python train.py --n_layer=11 --d_model=256 --n_experts=16 --experts_per_token=2 --d_expert=384 --d_shared_expert=0 --activation="squared_relu" --moe_layers=[0, 1, 2, 3, 4, 5, 6, 7, 8, 9, 10] --n_empty_slots=8 --router_score="softmax" --normalize_top_k=false --routed_scale=1.0 --balance_loss=0.000202 --balance_bias=true --init_std_router=0.0235 --lr_router=0.000785 --vocab_size=8192 --norm="rmsnorm" --norm_eps=1e-06 --tie_embeddings=false --optimizer="adamw" --lr=0.00137 --beta1=0.9 --beta2=0.95 --batch_tokens=[65536, 131072] --seq_len=512 --train_tokens=515800000 --steps=5313 --dataset="wikipedia_en"
Below are experts of layer 5 (counted from 0) of a mixture-of-experts language model. Rows are named router (the router's row for the expert), up (a neuron's input weights, with its number), down (a neuron's output weights, with its number) and show model dimensions 128-255. Each number is 200 + 30 x the weight over its row's rms, rounded and kept within 0 to 999.
Before each expert's rows: a language model's description of what the expert responds to; "gets" lists some tokens that make up at least twice as much of what it gets as of all text. This comes from a sample of Wikipedia text that the model never trained on. Tokens count by the router's weight.

# expert 11
It responds to: Hyphens, en dashes, slashes and quotes inside ISBNs, date ranges, coordinates and list bullets, e.g. 0-520-05124-6, (1903–1991).
gets: "-", "–", ".", " \"", "/", "19"
router,227,233,217,187,148,200,203,248,235,243,218,148,161,205,246,225,208,158,170,247,174,172,193,190,202,172,214,180,189,165,178,142,184,248,189,201,231,120,184,171,180,191,264,228,207,200,178,238,208,193,130,239,215,143,233,193,176,186,240,219,239,208,213,201,249,190,238,206,230,184,213,177,252,219,155,208,186,169,237,195,184,222,219,219,197,203,174,195,223,214,228,146,189,171,226,205,185,205,175,206,182,203,219,177,171,182,170,223,203,190,190,223,153,222,240,226,214,170,190,175,193,187,245,201,248,169,163,185
up0,209,177,208,190,216,201,229,195,162,191,154,230,182,176,177,196,206,120,216,253,160,164,206,186,195,257,215,275,209,225,197,186,224,199,176,217,206,209,186,197,200,224,209,209,248,186,241,231,209,254,234,223,188,193,182,184,185,184,208,194,212,181,211,204,208,210,207,257,183,170,218,196,244,197,272,135,225,156,213,201,187,125,209,99,145,208,199,248,214,213,221,196,185,173,208,188,203,173,260,168,221,241,178,231,258,247,182,201,149,171,203,158,208,221,211,213,184,201,202,218,232,180,206,193,199,184,209,194
down0,122,250,199,200,199,207,195,176,202,225,161,187,232,250,165,232,217,234,205,186,195,199,163,263,126,181,233,216,166,257,165,266,163,217,216,202,192,203,246,183,245,214,148,174,219,145,231,242,189,163,174,224,234,202,139,220,233,207,222,223,205,242,168,197,190,204,185,210,207,221,200,238,197,196,207,236,160,209,146,178,222,198,229,223,198,192,202,109,183,144,177,212,202,197,185,195,223,190,183,183,212,143,200,175,179,197,199,221,199,177,182,185,153,199,206,222,190,188,176,179,190,196,234,235,179,257,210,189
up1,242,198,183,211,201,230,196,160,180,202,210,245,201,157,218,202,227,212,170,229,194,214,229,208,244,205,225,222,130,219,232,184,189,166,180,249,208,182,213,171,201,190,195,215,156,184,164,217,192,178,201,213,213,249,250,179,153,174,176,205,176,198,203,127,182,178,196,141,213,195,247,191,195,185,224,232,185,206,158,174,190,189,192,223,195,174,164,200,222,301,222,238,203,241,132,225,234,128,199,229,153,208,208,189,274,156,195,258,204,150,224,171,224,221,183,192,150,154,231,200,211,211,122,178,195,215,206,202
down1,177,196,163,230,216,241,217,221,251,184,214,228,186,210,223,226,188,202,203,218,235,196,234,158,268,226,231,252,146,209,179,179,171,187,201,211,208,198,193,227,227,199,170,263,179,239,147,175,183,198,170,200,214,207,149,205,215,239,216,166,191,189,265,194,194,193,224,218,218,176,214,198,214,240,174,202,164,278,188,207,172,238,139,183,172,176,171,157,194,196,155,228,202,188,187,196,180,211,220,226,187,167,227,225,194,205,182,201,179,193,184,211,217,214,215,172,216,230,197,189,261,128,209,258,193,167,242,200
up2,237,212,229,243,201,176,230,218,192,172,192,211,183,118,159,169,234,160,212,197,194,209,219,203,204,239,223,207,205,201,225,217,178,202,196,251,148,231,221,168,203,169,182,270,178,215,206,200,186,176,176,225,251,207,158,175,204,194,195,150,181,207,173,157,116,201,180,182,177,151,195,181,188,211,196,188,128,133,168,151,162,221,204,230,160,219,225,201,217,210,190,196,189,189,208,135,194,155,229,236,178,302,134,178,200,156,216,175,189,189,211,174,233,190,170,189,222,168,195,166,214,170,150,205,185,203,214,154
down2,193,181,213,173,172,199,221,185,197,230,207,170,165,184,116,239,181,193,163,172,235,191,181,239,220,168,143,208,153,196,176,231,183,267,250,166,210,238,212,236,186,148,210,214,244,202,172,217,190,199,173,240,195,181,209,202,155,213,200,124,214,224,168,201,237,209,203,152,173,234,208,219,196,230,185,245,165,187,181,168,209,242,193,214,221,220,209,213,188,242,203,133,237,195,204,195,149,235,215,219,177,176,184,214,226,205,181,155,234,238,199,204,201,147,176,203,221,184,131,187,306,184,211,225,222,209,222,182
up3,232,208,200,240,244,162,149,203,210,220,168,201,235,198,229,162,212,190,142,193,138,204,190,190,192,194,211,209,309,235,200,212,179,253,184,188,149,227,224,199,233,223,165,216,242,198,160,154,230,213,181,168,202,193,180,177,209,192,213,237,199,234,239,198,215,172,218,235,187,185,173,189,203,167,190,199,194,180,214,153,190,197,251,191,223,155,241,225,164,197,202,200,242,185,182,228,168,175,149,248,229,190,207,248,168,190,187,166,221,229,172,226,208,225,188,175,176,202,221,226,161,213,197,213,190,232,230,176
down3,173,220,132,182,221,225,174,166,196,216,209,213,170,154,198,196,193,179,193,207,158,234,228,187,210,194,263,206,178,216,203,235,162,198,187,177,188,224,224,212,177,158,216,229,210,219,221,176,265,193,246,184,256,210,247,247,251,175,192,229,223,183,230,213,167,187,215,136,168,158,222,234,161,208,245,233,201,180,195,214,228,196,162,248,180,164,191,193,148,214,205,196,185,247,230,239,224,201,203,215,193,208,206,220,192,205,190,185,169,192,165,182,196,181,172,167,174,200,197,236,165,204,169,161,208,251,173,209
up4,258,223,197,213,239,214,185,164,197,131,190,169,158,158,231,160,178,217,207,178,145,211,231,175,185,196,148,187,231,212,241,248,192,175,201,178,211,209,168,140,268,174,212,235,150,206,133,212,160,191,220,308,209,237,204,185,219,207,187,163,220,199,246,259,166,169,219,161,198,189,165,263,189,156,216,159,205,178,161,233,184,198,210,195,196,218,201,192,159,257,174,172,239,186,193,180,225,213,142,198,209,193,184,229,230,216,175,197,184,218,187,216,219,163,221,202,231,244,174,200,168,243,196,187,164,191,197,224
down4,160,222,163,169,259,226,190,196,229,213,173,288,228,195,163,157,225,233,231,209,235,222,193,201,237,172,200,272,166,193,228,244,178,237,198,213,172,137,210,235,253,219,162,183,194,190,183,222,228,222,198,195,199,199,237,156,219,198,234,194,161,185,186,186,240,220,249,222,223,181,195,208,242,173,181,235,233,240,263,190,210,179,218,222,187,190,183,180,201,194,206,182,214,198,237,186,141,214,239,190,207,205,199,207,236,227,190,204,175,162,178,180,145,246,145,176,211,211,219,129,231,202,193,164,138,159,260,182
up5,206,195,212,247,206,207,187,218,159,218,133,194,152,174,257,162,200,211,216,200,210,228,237,192,257,224,227,152,145,201,188,214,236,143,210,221,199,226,162,197,197,284,238,172,214,123,154,253,256,207,163,234,216,222,201,183,195,205,199,186,201,189,167,172,232,202,124,170,206,222,162,184,208,213,175,190,148,240,227,181,208,198,167,218,232,147,177,208,210,203,217,200,210,172,210,219,175,215,223,272,240,209,210,202,210,199,227,203,203,216,180,192,204,241,103,111,217,236,209,177,188,189,189,214,202,164,229,205
down5,253,171,218,219,213,228,218,183,195,200,256,208,200,242,200,124,223,207,158,173,242,225,191,239,242,208,209,214,205,250,282,203,193,189,228,232,232,194,219,231,185,229,185,174,195,189,252,210,165,115,209,206,199,243,193,218,259,177,165,166,166,155,186,203,242,185,165,198,168,268,144,231,189,232,161,199,206,221,205,166,162,207,192,146,158,156,215,237,199,150,193,171,212,223,170,201,212,213,185,201,161,135,283,172,185,180,215,178,199,251,171,233,237,158,241,171,159,221,182,214,243,187,158,193,181,167,225,134
up6,215,201,195,162,228,191,255,218,222,219,208,227,210,212,199,191,201,187,159,234,198,180,187,184,238,212,249,232,214,204,245,210,209,182,233,186,197,173,190,130,173,132,169,275,203,197,173,173,184,192,189,157,229,207,174,181,224,198,160,173,193,185,162,248,145,204,214,205,183,167,182,180,217,224,174,186,214,152,202,186,231,152,241,153,186,211,178,247,226,177,199,180,220,216,199,227,204,169,187,227,229,241,162,201,224,205,249,214,236,200,236,214,230,155,208,126,192,138,211,199,224,172,206,130,208,151,264,171
down6,181,172,218,200,237,156,224,223,191,175,180,216,206,166,220,167,221,211,190,216,224,169,203,229,203,235,166,209,220,197,168,152,241,224,242,251,235,196,167,180,218,168,222,175,200,171,230,209,243,212,218,231,155,192,239,171,156,163,231,219,163,118,174,165,196,164,216,137,177,232,200,175,231,163,204,175,145,184,233,189,279,192,153,275,208,188,209,207,204,244,203,249,232,173,205,227,177,257,230,207,214,211,210,207,235,161,197,223,295,180,207,222,174,192,176,192,208,190,169,224,197,238,176,229,179,183,219,187
up7,240,197,298,248,177,184,196,201,218,182,194,228,168,213,176,180,214,238,158,221,232,175,196,167,224,262,201,186,175,220,195,220,186,191,238,192,215,227,152,181,179,279,157,215,240,187,185,196,216,183,166,170,151,202,218,216,209,194,214,154,231,176,165,219,185,213,185,185,97,219,187,196,178,208,130,196,167,169,214,196,219,190,175,123,235,170,225,202,182,195,124,176,214,203,193,190,178,139,198,211,214,230,199,153,184,244,228,180,213,229,200,194,144,169,200,223,171,202,238,180,151,202,214,229,175,217,253,140
down7,164,195,252,208,193,158,192,142,203,156,227,218,164,240,182,191,168,180,150,252,294,149,168,223,194,269,184,226,198,175,174,209,203,201,209,183,215,185,176,187,149,241,200,201,232,188,209,192,191,192,199,209,202,225,211,199,224,192,208,201,211,186,138,204,123,205,161,186,206,205,203,131,173,207,200,176,231,186,166,171,210,210,220,175,229,215,192,223,133,258,146,220,288,220,231,189,194,170,200,224,213,177,237,163,180,205,239,236,183,205,169,216,193,195,169,212,226,209,239,180,228,159,185,175,222,150,232,141
up8,187,192,188,200,146,252,179,182,172,188,203,255,237,120,207,196,166,238,269,208,221,359,192,248,204,233,145,185,206,216,248,197,200,176,196,176,211,163,235,174,327,233,201,243,200,155,176,197,227,203,225,172,194,265,165,246,186,238,224,233,191,248,163,181,205,257,137,185,208,202,203,166,187,211,207,167,195,205,186,154,227,206,181,183,199,229,159,195,236,211,183,253,176,181,191,197,202,170,249,186,225,240,226,183,218,237,186,222,183,212,183,217,187,206,206,169,207,204,126,221,153,191,178,167,183,171,182,191
down8,125,158,209,159,174,153,203,175,259,243,232,172,162,217,169,189,194,171,217,239,250,222,153,200,195,224,185,196,185,212,215,202,198,207,258,228,240,136,259,198,186,212,190,182,158,189,214,222,228,165,240,186,237,213,219,221,166,225,211,233,235,229,170,186,165,197,211,197,199,296,195,216,190,211,195,248,184,206,225,205,152,193,221,207,212,178,199,196,177,210,202,205,196,254,218,134,190,160,299,186,224,204,220,161,121,230,165,212,228,208,119,223,202,255,174,179,157,252,194,211,223,208,205,187,142,212,198,159
up9,162,171,168,217,220,212,265,182,218,203,157,203,196,219,203,222,179,162,253,178,190,263,255,205,204,177,230,236,137,199,203,187,208,209,222,214,158,218,225,182,214,168,211,194,224,166,108,215,215,268,194,186,208,216,192,231,185,235,234,183,157,235,185,194,208,219,187,221,169,158,206,205,190,177,234,217,192,222,206,234,224,221,205,206,211,175,175,166,234,217,232,214,173,207,183,130,198,196,200,196,171,205,226,209,171,199,247,223,183,204,191,226,245,167,131,192,205,226,201,202,170,211,202,190,209,256,235,187
down9,199,190,195,247,189,228,194,173,209,159,201,207,209,239,243,133,201,142,195,197,172,183,201,182,161,294,205,155,225,211,206,166,129,178,242,206,232,186,216,156,179,187,234,212,179,255,225,222,267,228,202,108,228,220,193,250,186,213,241,203,223,225,201,189,259,196,219,175,159,204,169,232,193,210,185,169,181,166,202,238,146,224,188,177,174,211,152,215,188,181,179,156,207,195,207,191,193,147,225,193,173,265,166,207,179,236,215,193,200,222,220,203,165,209,226,212,209,207,149,172,230,210,223,167,217,159,199,188
up10,182,202,245,232,151,196,188,247,191,155,180,211,197,223,231,149,238,209,168,184,219,212,192,212,218,198,166,229,205,162,238,194,236,139,176,212,209,230,164,155,227,164,158,155,181,163,157,175,178,230,270,197,201,296,157,176,235,194,221,203,154,159,231,182,197,173,193,180,195,148,232,175,213,214,182,187,221,204,209,211,226,187,183,148,189,137,167,199,252,200,242,173,145,219,227,152,178,175,213,214,196,206,211,231,262,172,181,264,199,177,209,227,199,186,197,230,245,187,229,284,202,249,140,177,217,197,197,161
down10,198,164,171,243,214,146,209,163,237,219,168,238,209,207,184,231,173,194,239,203,250,186,234,215,204,207,226,212,219,207,218,163,174,172,180,229,228,201,247,189,246,197,226,193,182,231,228,186,161,236,183,163,208,215,248,200,236,217,165,205,228,241,250,179,183,207,184,216,266,233,238,155,183,190,254,156,230,248,196,209,216,207,177,216,253,214,185,128,150,206,175,202,132,229,188,190,203,155,233,260,216,154,212,161,153,213,153,205,256,186,168,223,217,256,214,192,207,250,245,192,218,258,200,203,163,241,190,272
up11,199,225,286,147,167,172,209,266,160,170,212,231,196,216,250,230,172,237,212,216,158,199,219,236,164,209,157,213,219,191,207,160,215,214,217,224,220,179,203,212,193,221,178,188,275,195,207,214,213,196,213,261,151,225,160,154,289,218,196,224,190,170,194,211,207,222,240,216,150,213,166,175,236,195,213,177,241,227,205,211,202,158,186,165,190,232,271,226,195,164,175,173,169,240,203,217,147,174,199,198,256,232,194,233,189,144,190,184,193,227,192,181,145,141,175,199,184,205,198,218,158,178,173,229,173,188,186,171
down11,179,197,199,230,215,231,183,179,236,204,191,202,146,245,241,266,179,202,153,203,190,187,223,164,202,191,227,179,194,237,232,254,191,228,195,208,248,209,172,186,220,173,187,161,203,213,220,203,190,200,191,178,194,136,153,206,186,184,192,200,228,195,143,190,231,198,159,157,167,234,215,127,181,175,183,175,230,184,195,166,210,224,181,206,248,183,187,172,270,224,196,251,225,206,223,216,159,223,198,195,266,176,198,145,159,162,236,253,213,208,226,196,143,243,218,212,197,209,203,184,195,177,195,203,208,191,178,237
up12,229,217,241,224,222,172,236,165,169,178,189,188,205,193,158,204,208,204,221,208,222,230,219,159,191,262,228,185,144,245,211,200,197,218,150,197,211,213,200,230,172,161,197,183,230,210,194,203,161,219,208,199,119,208,189,222,209,206,246,221,182,231,228,187,210,204,214,183,190,139,190,204,207,149,205,221,127,206,197,144,183,251,160,319,227,242,197,211,206,227,199,194,199,210,189,184,224,118,173,218,208,221,114,210,200,142,231,202,194,196,172,207,195,171,221,229,167,167,237,199,224,193,180,154,183,226,202,201
down12,212,199,197,223,194,216,152,188,205,242,198,168,200,243,159,193,174,206,199,248,198,186,190,179,205,191,181,191,234,223,201,223,217,246,228,251,127,217,166,231,214,210,223,251,166,259,220,182,182,167,232,241,171,197,201,165,215,217,200,153,195,197,206,297,157,190,264,218,237,217,177,260,202,216,224,154,251,223,195,207,194,225,176,206,145,183,199,216,201,213,161,169,201,247,199,182,235,175,198,237,181,232,173,190,178,186,236,172,169,242,234,202,195,199,191,178,195,236,149,200,208,188,212,209,195,157,208,193
up13,211,169,193,167,189,176,180,259,191,167,192,195,199,177,220,167,210,151,190,188,155,199,219,205,229,166,170,224,182,227,190,206,189,203,183,138,199,189,198,186,199,180,214,212,197,228,218,197,225,209,247,221,210,194,200,183,175,201,212,237,195,188,182,166,206,189,199,169,162,151,146,254,164,168,160,223,181,199,245,136,310,253,242,180,206,177,205,231,237,226,185,252,188,193,200,232,230,174,140,197,182,225,170,180,266,193,156,218,201,175,229,232,232,248,167,182,195,211,147,243,93,194,186,179,215,220,175,217
down13,190,200,173,188,183,172,218,191,154,246,231,248,198,222,160,219,229,176,181,267,218,193,186,189,214,190,223,221,237,233,190,229,165,227,215,237,215,191,214,194,188,211,219,221,228,189,223,163,225,205,239,165,147,185,198,186,228,139,242,187,217,155,192,228,214,176,137,191,165,136,209,179,174,221,218,230,248,166,191,145,179,203,253,135,237,257,246,214,219,248,148,179,167,186,204,191,228,204,223,173,166,204,212,188,228,241,190,190,158,180,139,197,232,192,171,202,190,174,197,248,175,216,227,182,197,230,200,235
up14,200,199,158,204,179,222,203,155,172,212,222,211,169,223,197,196,173,160,153,208,248,237,247,225,211,191,192,196,177,262,226,222,215,189,227,201,146,175,242,213,255,176,206,218,196,125,219,197,274,205,218,188,197,236,208,193,184,228,266,172,225,201,193,182,180,225,204,261,205,165,195,178,225,193,189,222,179,179,244,154,216,216,161,262,231,143,205,205,200,220,210,230,212,207,172,207,234,202,200,246,205,198,156,232,176,195,199,186,152,202,198,169,197,271,125,159,207,177,214,157,175,199,204,199,223,179,209,198
down14,181,183,201,234,98,178,135,224,170,181,213,224,240,208,220,206,190,179,202,199,164,206,196,226,226,212,245,173,216,198,207,190,203,248,242,219,213,212,196,197,213,220,236,205,162,224,197,225,172,207,258,221,217,236,247,247,179,178,217,166,212,213,182,115,248,177,238,202,174,203,188,227,253,240,199,138,183,149,186,277,186,175,217,114,169,242,249,254,244,178,209,201,222,183,203,212,188,232,230,164,176,212,222,212,221,218,205,193,240,215,134,150,203,191,220,169,229,182,250,188,180,166,219,219,158,210,221,224
up15,247,214,208,213,185,159,222,156,176,216,174,203,207,158,207,150,233,192,216,190,207,195,236,213,233,213,167,211,179,216,178,176,209,183,357,224,185,200,164,203,233,209,221,211,196,218,220,198,268,215,213,191,223,202,221,222,203,213,204,160,209,230,226,192,202,181,186,218,172,219,208,216,172,200,195,175,213,162,163,199,278,242,169,198,173,153,208,204,147,178,232,224,221,213,212,181,193,137,256,210,171,261,183,196,284,238,240,182,148,247,212,150,235,204,166,227,178,179,163,168,154,205,203,214,202,205,198,219
down15,179,245,206,222,171,199,229,253,147,146,241,209,213,177,196,159,164,207,162,188,219,224,147,205,175,195,174,228,253,188,173,229,164,178,230,213,208,207,212,198,228,175,206,227,130,238,205,249,218,234,165,207,202,205,226,218,279,260,211,204,211,170,204,171,230,175,255,219,212,202,189,210,138,204,212,187,143,143,207,210,174,182,154,187,190,213,213,223,181,170,164,190,244,204,170,152,237,181,167,182,208,193,248,242,231,209,215,235,174,203,187,202,249,173,166,210,236,195,192,176,151,213,259,228,199,207,189,164
up16,218,223,265,204,186,184,195,222,198,142,187,257,207,84,223,143,214,173,190,155,232,215,179,241,182,184,195,199,191,172,233,189,207,174,197,174,217,242,170,144,163,230,176,167,203,212,224,106,190,194,204,189,214,197,221,205,190,170,226,187,188,214,224,156,180,187,202,202,193,188,209,210,238,190,172,189,223,193,202,186,204,195,229,178,189,160,195,211,172,156,242,203,216,163,274,155,189,191,201,214,239,161,230,192,215,162,185,216,210,210,205,209,222,200,227,203,236,194,192,229,194,236,222,160,190,234,240,156
down16,183,191,212,175,206,205,236,202,188,114,157,180,239,212,228,257,197,193,176,169,188,169,225,190,232,165,230,208,201,224,197,190,178,211,190,214,214,231,194,225,244,181,220,173,241,152,167,212,171,244,158,171,172,216,225,169,206,191,130,244,239,230,184,172,170,231,206,212,234,261,236,166,137,167,260,191,182,218,224,177,241,228,170,220,225,188,214,148,150,225,193,183,111,128,179,195,176,225,233,222,199,193,218,199,202,190,165,209,200,214,174,246,215,219,204,198,207,225,173,171,175,255,206,199,206,256,265,181
up17,101,198,229,189,183,144,254,185,204,201,207,193,175,167,178,182,242,201,222,211,159,200,274,200,213,210,217,227,284,241,215,202,208,231,195,197,196,216,197,189,200,180,174,171,265,230,272,204,204,182,212,168,160,186,205,167,266,168,224,154,225,209,186,191,155,228,167,189,231,194,208,202,203,204,199,218,165,161,207,195,190,225,218,212,262,179,217,202,162,160,190,185,220,170,175,133,168,152,191,222,204,211,215,216,218,191,161,263,224,225,180,174,188,157,198,199,169,167,171,195,234,248,177,200,223,179,251,206
down17,233,232,169,252,159,224,198,207,239,213,182,203,188,198,247,172,199,187,163,212,224,185,197,172,202,204,186,185,238,164,203,216,173,165,157,208,164,145,134,205,177,208,182,204,135,170,197,232,241,152,112,197,218,169,218,276,239,254,220,170,195,194,230,222,174,184,156,261,139,190,198,202,156,223,203,173,201,190,175,198,198,191,203,202,225,199,212,157,225,152,188,224,194,220,204,240,186,188,183,242,212,204,211,211,153,192,219,204,160,231,141,203,230,177,240,202,226,211,214,186,233,194,224,182,189,209,163,198
up18,123,180,200,153,178,111,228,223,155,166,181,187,181,197,234,189,186,206,242,217,185,186,196,194,165,197,241,175,206,228,227,200,295,214,233,201,187,208,190,191,188,173,217,236,229,202,198,210,176,203,208,242,200,203,219,220,200,184,185,214,216,181,232,196,181,159,153,217,169,251,209,184,208,224,210,214,201,192,180,144,211,141,187,209,246,189,210,246,175,202,133,226,238,168,206,207,206,220,148,183,137,184,154,238,194,188,199,250,231,159,200,177,190,163,160,209,198,220,229,246,230,219,181,156,170,190,164,223
down18,196,164,201,214,158,187,255,251,170,222,191,255,185,168,214,173,248,136,212,178,197,205,210,236,221,167,165,186,172,251,171,247,199,212,186,146,150,152,223,183,276,149,167,199,195,232,257,162,207,232,174,221,171,196,200,189,235,230,209,211,189,172,217,184,154,200,194,188,175,175,167,224,227,184,178,253,236,194,191,206,228,196,189,236,186,177,240,205,194,214,214,210,196,212,172,182,169,179,212,238,190,232,175,239,193,255,204,226,200,186,237,244,236,192,157,193,149,244,170,223,190,161,223,192,255,237,195,173
up19,208,143,246,154,206,177,195,229,207,162,134,238,215,193,196,206,164,190,249,210,175,185,214,205,194,200,190,211,176,219,161,196,247,260,225,184,202,191,198,224,251,214,171,141,211,159,209,141,175,184,208,216,196,184,202,191,222,196,194,223,193,181,268,195,308,205,205,216,210,167,189,165,199,227,181,157,240,251,186,177,236,200,203,209,184,223,217,221,216,178,235,222,174,250,255,149,232,197,181,185,179,168,203,196,238,149,190,215,187,195,167,248,61,214,214,216,205,201,151,254,247,160,200,237,153,167,182,175
down19,187,251,200,142,182,177,141,179,226,185,196,146,171,194,170,255,167,181,204,177,219,193,249,191,220,132,180,186,180,158,222,201,212,218,144,166,269,174,242,198,186,231,192,189,239,171,216,182,169,159,270,241,199,248,172,190,233,198,206,167,261,265,224,255,194,209,221,154,182,212,233,183,235,178,265,220,184,256,218,176,221,191,217,246,163,206,183,234,186,251,239,165,176,218,196,182,216,199,218,171,183,178,217,181,224,177,147,203,215,196,185,251,199,236,243,210,184,182,186,223,205,201,203,199,191,226,213,177
up20,254,185,230,209,191,246,234,184,181,159,209,152,220,197,219,135,208,198,194,155,200,182,229,180,205,213,217,215,213,194,250,224,254,166,165,214,194,170,183,175,205,166,167,227,177,222,167,176,169,232,185,223,192,222,174,184,177,222,188,123,193,198,232,228,188,205,172,198,186,143,166,165,193,178,184,207,145,132,187,196,153,242,155,222,142,197,192,198,178,217,162,194,285,208,198,215,256,206,196,178,223,233,198,192,191,170,185,193,195,150,243,170,220,199,180,165,227,198,219,188,181,238,154,119,196,148,257,213
down20,213,174,191,235,242,293,165,224,176,163,157,226,160,173,172,220,180,231,194,167,221,201,229,182,230,197,162,211,170,214,156,154,173,195,208,199,192,161,196,247,118,195,205,185,225,233,203,214,228,242,217,173,199,185,189,198,192,172,242,181,174,261,246,194,206,209,228,223,170,236,177,145,185,191,160,176,195,242,238,171,210,130,194,235,188,227,198,213,193,216,216,176,212,207,232,151,169,206,228,206,221,194,183,247,211,200,209,166,286,200,222,199,193,220,185,215,187,253,199,229,192,175,200,249,175,177,205,174
up21,196,193,157,211,231,156,192,125,181,213,188,219,220,178,197,139,171,156,230,189,226,181,178,212,202,210,213,256,207,180,228,246,235,151,218,254,218,174,193,178,204,154,204,284,190,192,161,186,260,147,201,203,204,248,230,215,219,182,217,184,208,159,185,222,119,227,183,177,190,180,203,190,187,178,224,217,197,199,191,211,239,180,217,184,239,178,174,227,229,169,221,238,225,206,185,227,193,230,194,189,240,199,212,147,210,195,216,183,206,184,221,212,156,168,165,175,232,179,157,259,166,170,187,139,189,201,223,204
down21,202,234,159,145,195,256,201,229,198,180,165,187,235,224,173,174,174,221,210,222,144,216,223,223,204,229,161,219,228,145,196,204,244,164,196,203,229,235,213,147,201,192,231,224,196,234,196,182,212,183,229,200,234,187,206,183,169,207,216,163,135,244,193,187,202,202,238,216,169,218,194,224,173,166,223,179,206,221,137,212,186,144,154,221,125,230,166,237,200,236,218,201,207,230,226,210,226,229,229,167,176,178,192,219,158,201,149,194,207,207,205,213,186,207,189,160,189,251,179,204,192,207,189,238,223,185,235,204
up22,210,210,235,247,212,207,230,198,207,183,177,179,152,143,232,228,193,148,237,223,222,250,228,175,202,254,212,192,200,260,180,196,244,228,212,194,212,226,195,210,239,188,180,192,185,196,199,225,195,225,220,257,245,276,198,197,176,238,202,224,187,208,239,216,159,149,191,198,169,230,190,190,160,208,234,209,164,238,203,221,268,240,231,181,200,205,174,212,206,210,242,203,207,158,246,223,219,248,258,229,197,204,221,169,197,215,198,213,213,180,136,194,236,184,218,148,238,248,211,283,205,206,216,236,209,163,233,205
down22,220,176,184,198,157,220,180,188,151,224,217,170,184,230,221,250,201,265,217,237,195,231,204,201,196,182,190,191,201,179,202,185,202,243,216,220,242,155,171,207,163,177,190,261,192,171,234,209,196,184,218,248,225,171,210,159,171,144,188,190,199,202,179,252,231,194,200,200,220,161,196,207,175,199,194,176,235,177,206,148,169,203,201,169,227,184,203,175,202,179,180,187,253,214,265,229,254,155,183,206,175,156,195,174,187,219,268,145,211,241,224,135,157,217,166,177,149,194,283,156,203,186,232,228,192,204,149,172
up23,170,175,211,246,233,162,271,193,218,193,183,175,192,164,219,218,190,239,230,199,144,227,205,226,186,220,161,227,248,225,159,219,203,187,178,231,197,258,156,197,211,221,207,155,271,205,199,204,255,200,206,183,207,174,178,214,169,202,151,163,199,179,210,202,204,191,166,188,215,209,196,213,219,241,218,180,201,209,237,164,205,162,213,114,145,207,246,229,240,214,192,207,184,223,173,209,166,194,219,248,281,261,192,234,183,187,203,225,230,189,88,157,246,181,227,169,180,188,234,186,171,206,183,238,194,217,173,212
down23,215,203,203,230,194,211,162,220,208,215,126,155,203,203,199,240,137,211,217,178,166,203,184,214,203,211,230,163,212,222,148,232,192,201,193,244,189,170,237,191,190,217,208,152,195,190,207,184,198,172,217,219,219,190,173,205,169,208,199,177,187,220,183,253,243,215,162,203,233,227,238,163,250,212,231,200,191,200,196,205,177,196,179,162,129,228,128,213,269,230,221,211,177,207,215,246,220,209,185,202,176,208,182,167,150,251,221,251,210,164,185,218,195,169,186,228,150,219,266,176,209,144,234,203,197,256,266,156
up24,166,265,193,200,223,215,219,258,246,212,163,186,213,197,222,193,152,232,211,143,243,219,159,210,207,203,191,221,201,202,182,215,234,230,246,264,227,162,204,248,200,214,150,167,198,215,187,182,247,222,223,168,213,204,191,232,194,244,175,222,125,250,221,196,198,160,164,168,224,101,213,160,190,150,263,220,186,249,207,202,191,177,196,184,230,256,209,243,203,160,239,209,191,202,192,189,114,165,172,282,187,175,223,218,200,236,296,157,218,227,188,216,135,189,175,171,202,183,163,172,197,219,207,173,194,205,157,198
down24,206,178,209,156,273,189,193,168,258,176,170,167,196,209,195,247,184,219,214,165,207,194,234,242,216,186,191,201,201,209,154,218,210,198,209,210,184,190,228,241,137,220,260,211,184,233,177,227,194,211,195,209,206,243,240,169,200,183,111,191,175,178,232,224,187,211,153,135,234,173,255,208,162,176,211,218,180,207,136,200,243,158,163,195,203,204,209,194,195,201,206,166,188,269,181,161,169,255,232,173,166,226,127,222,163,176,216,212,239,206,236,218,173,192,128,245,268,165,175,199,276,202,232,166,234,227,190,196
up25,132,183,232,193,196,210,188,157,181,230,200,231,171,124,219,176,229,190,194,154,211,251,195,159,154,166,166,197,174,187,240,217,217,207,184,241,224,148,198,233,179,129,177,176,203,191,189,205,193,183,236,211,188,205,173,184,193,217,219,163,166,230,216,205,189,132,183,238,176,183,203,144,217,234,207,211,164,228,235,174,182,222,170,182,229,186,162,224,189,191,206,232,214,203,269,175,202,179,151,235,197,178,209,205,204,144,205,268,236,191,259,203,205,184,192,203,199,144,219,135,180,247,192,224,161,189,218,214
down25,229,190,198,200,134,223,199,181,171,153,201,188,149,168,205,202,194,266,224,139,184,224,232,174,220,203,259,236,174,201,156,162,186,198,216,192,214,201,239,164,234,174,217,210,192,219,196,234,240,211,225,199,208,214,143,194,227,210,162,189,127,202,194,245,166,229,139,194,242,223,209,174,226,189,166,195,182,241,209,238,192,240,139,158,203,220,255,218,164,166,179,218,172,229,170,218,204,185,195,200,198,230,213,107,211,188,148,194,206,196,240,191,221,188,233,183,200,238,207,171,225,210,217,234,198,160,233,208
up26,266,246,236,239,184,197,183,220,150,201,206,150,192,189,168,123,251,159,195,220,215,215,267,208,245,236,164,185,212,210,217,238,216,196,177,207,198,179,188,197,207,220,230,151,260,228,164,198,204,189,237,181,186,236,223,221,183,205,246,206,210,193,195,192,180,173,301,204,197,183,231,220,197,213,224,238,198,187,145,155,169,235,253,190,247,225,223,207,152,190,218,193,190,181,212,134,163,156,242,193,233,182,207,185,219,179,221,203,158,233,180,163,194,192,190,121,236,171,229,219,203,184,225,245,191,167,222,139
down26,229,267,225,202,175,227,152,235,254,236,191,141,244,166,162,223,202,211,213,209,180,192,182,180,227,181,195,164,183,179,177,182,236,210,157,198,199,243,192,225,203,246,145,258,207,209,210,157,183,196,245,195,203,205,183,196,194,181,184,188,191,170,186,235,153,198,190,213,240,272,197,219,207,237,201,247,232,207,159,228,181,218,230,164,181,206,219,189,234,188,208,230,203,177,231,144,244,179,272,190,217,205,148,226,201,175,211,201,166,202,200,226,168,215,216,131,214,183,164,223,174,132,207,182,173,180,183,194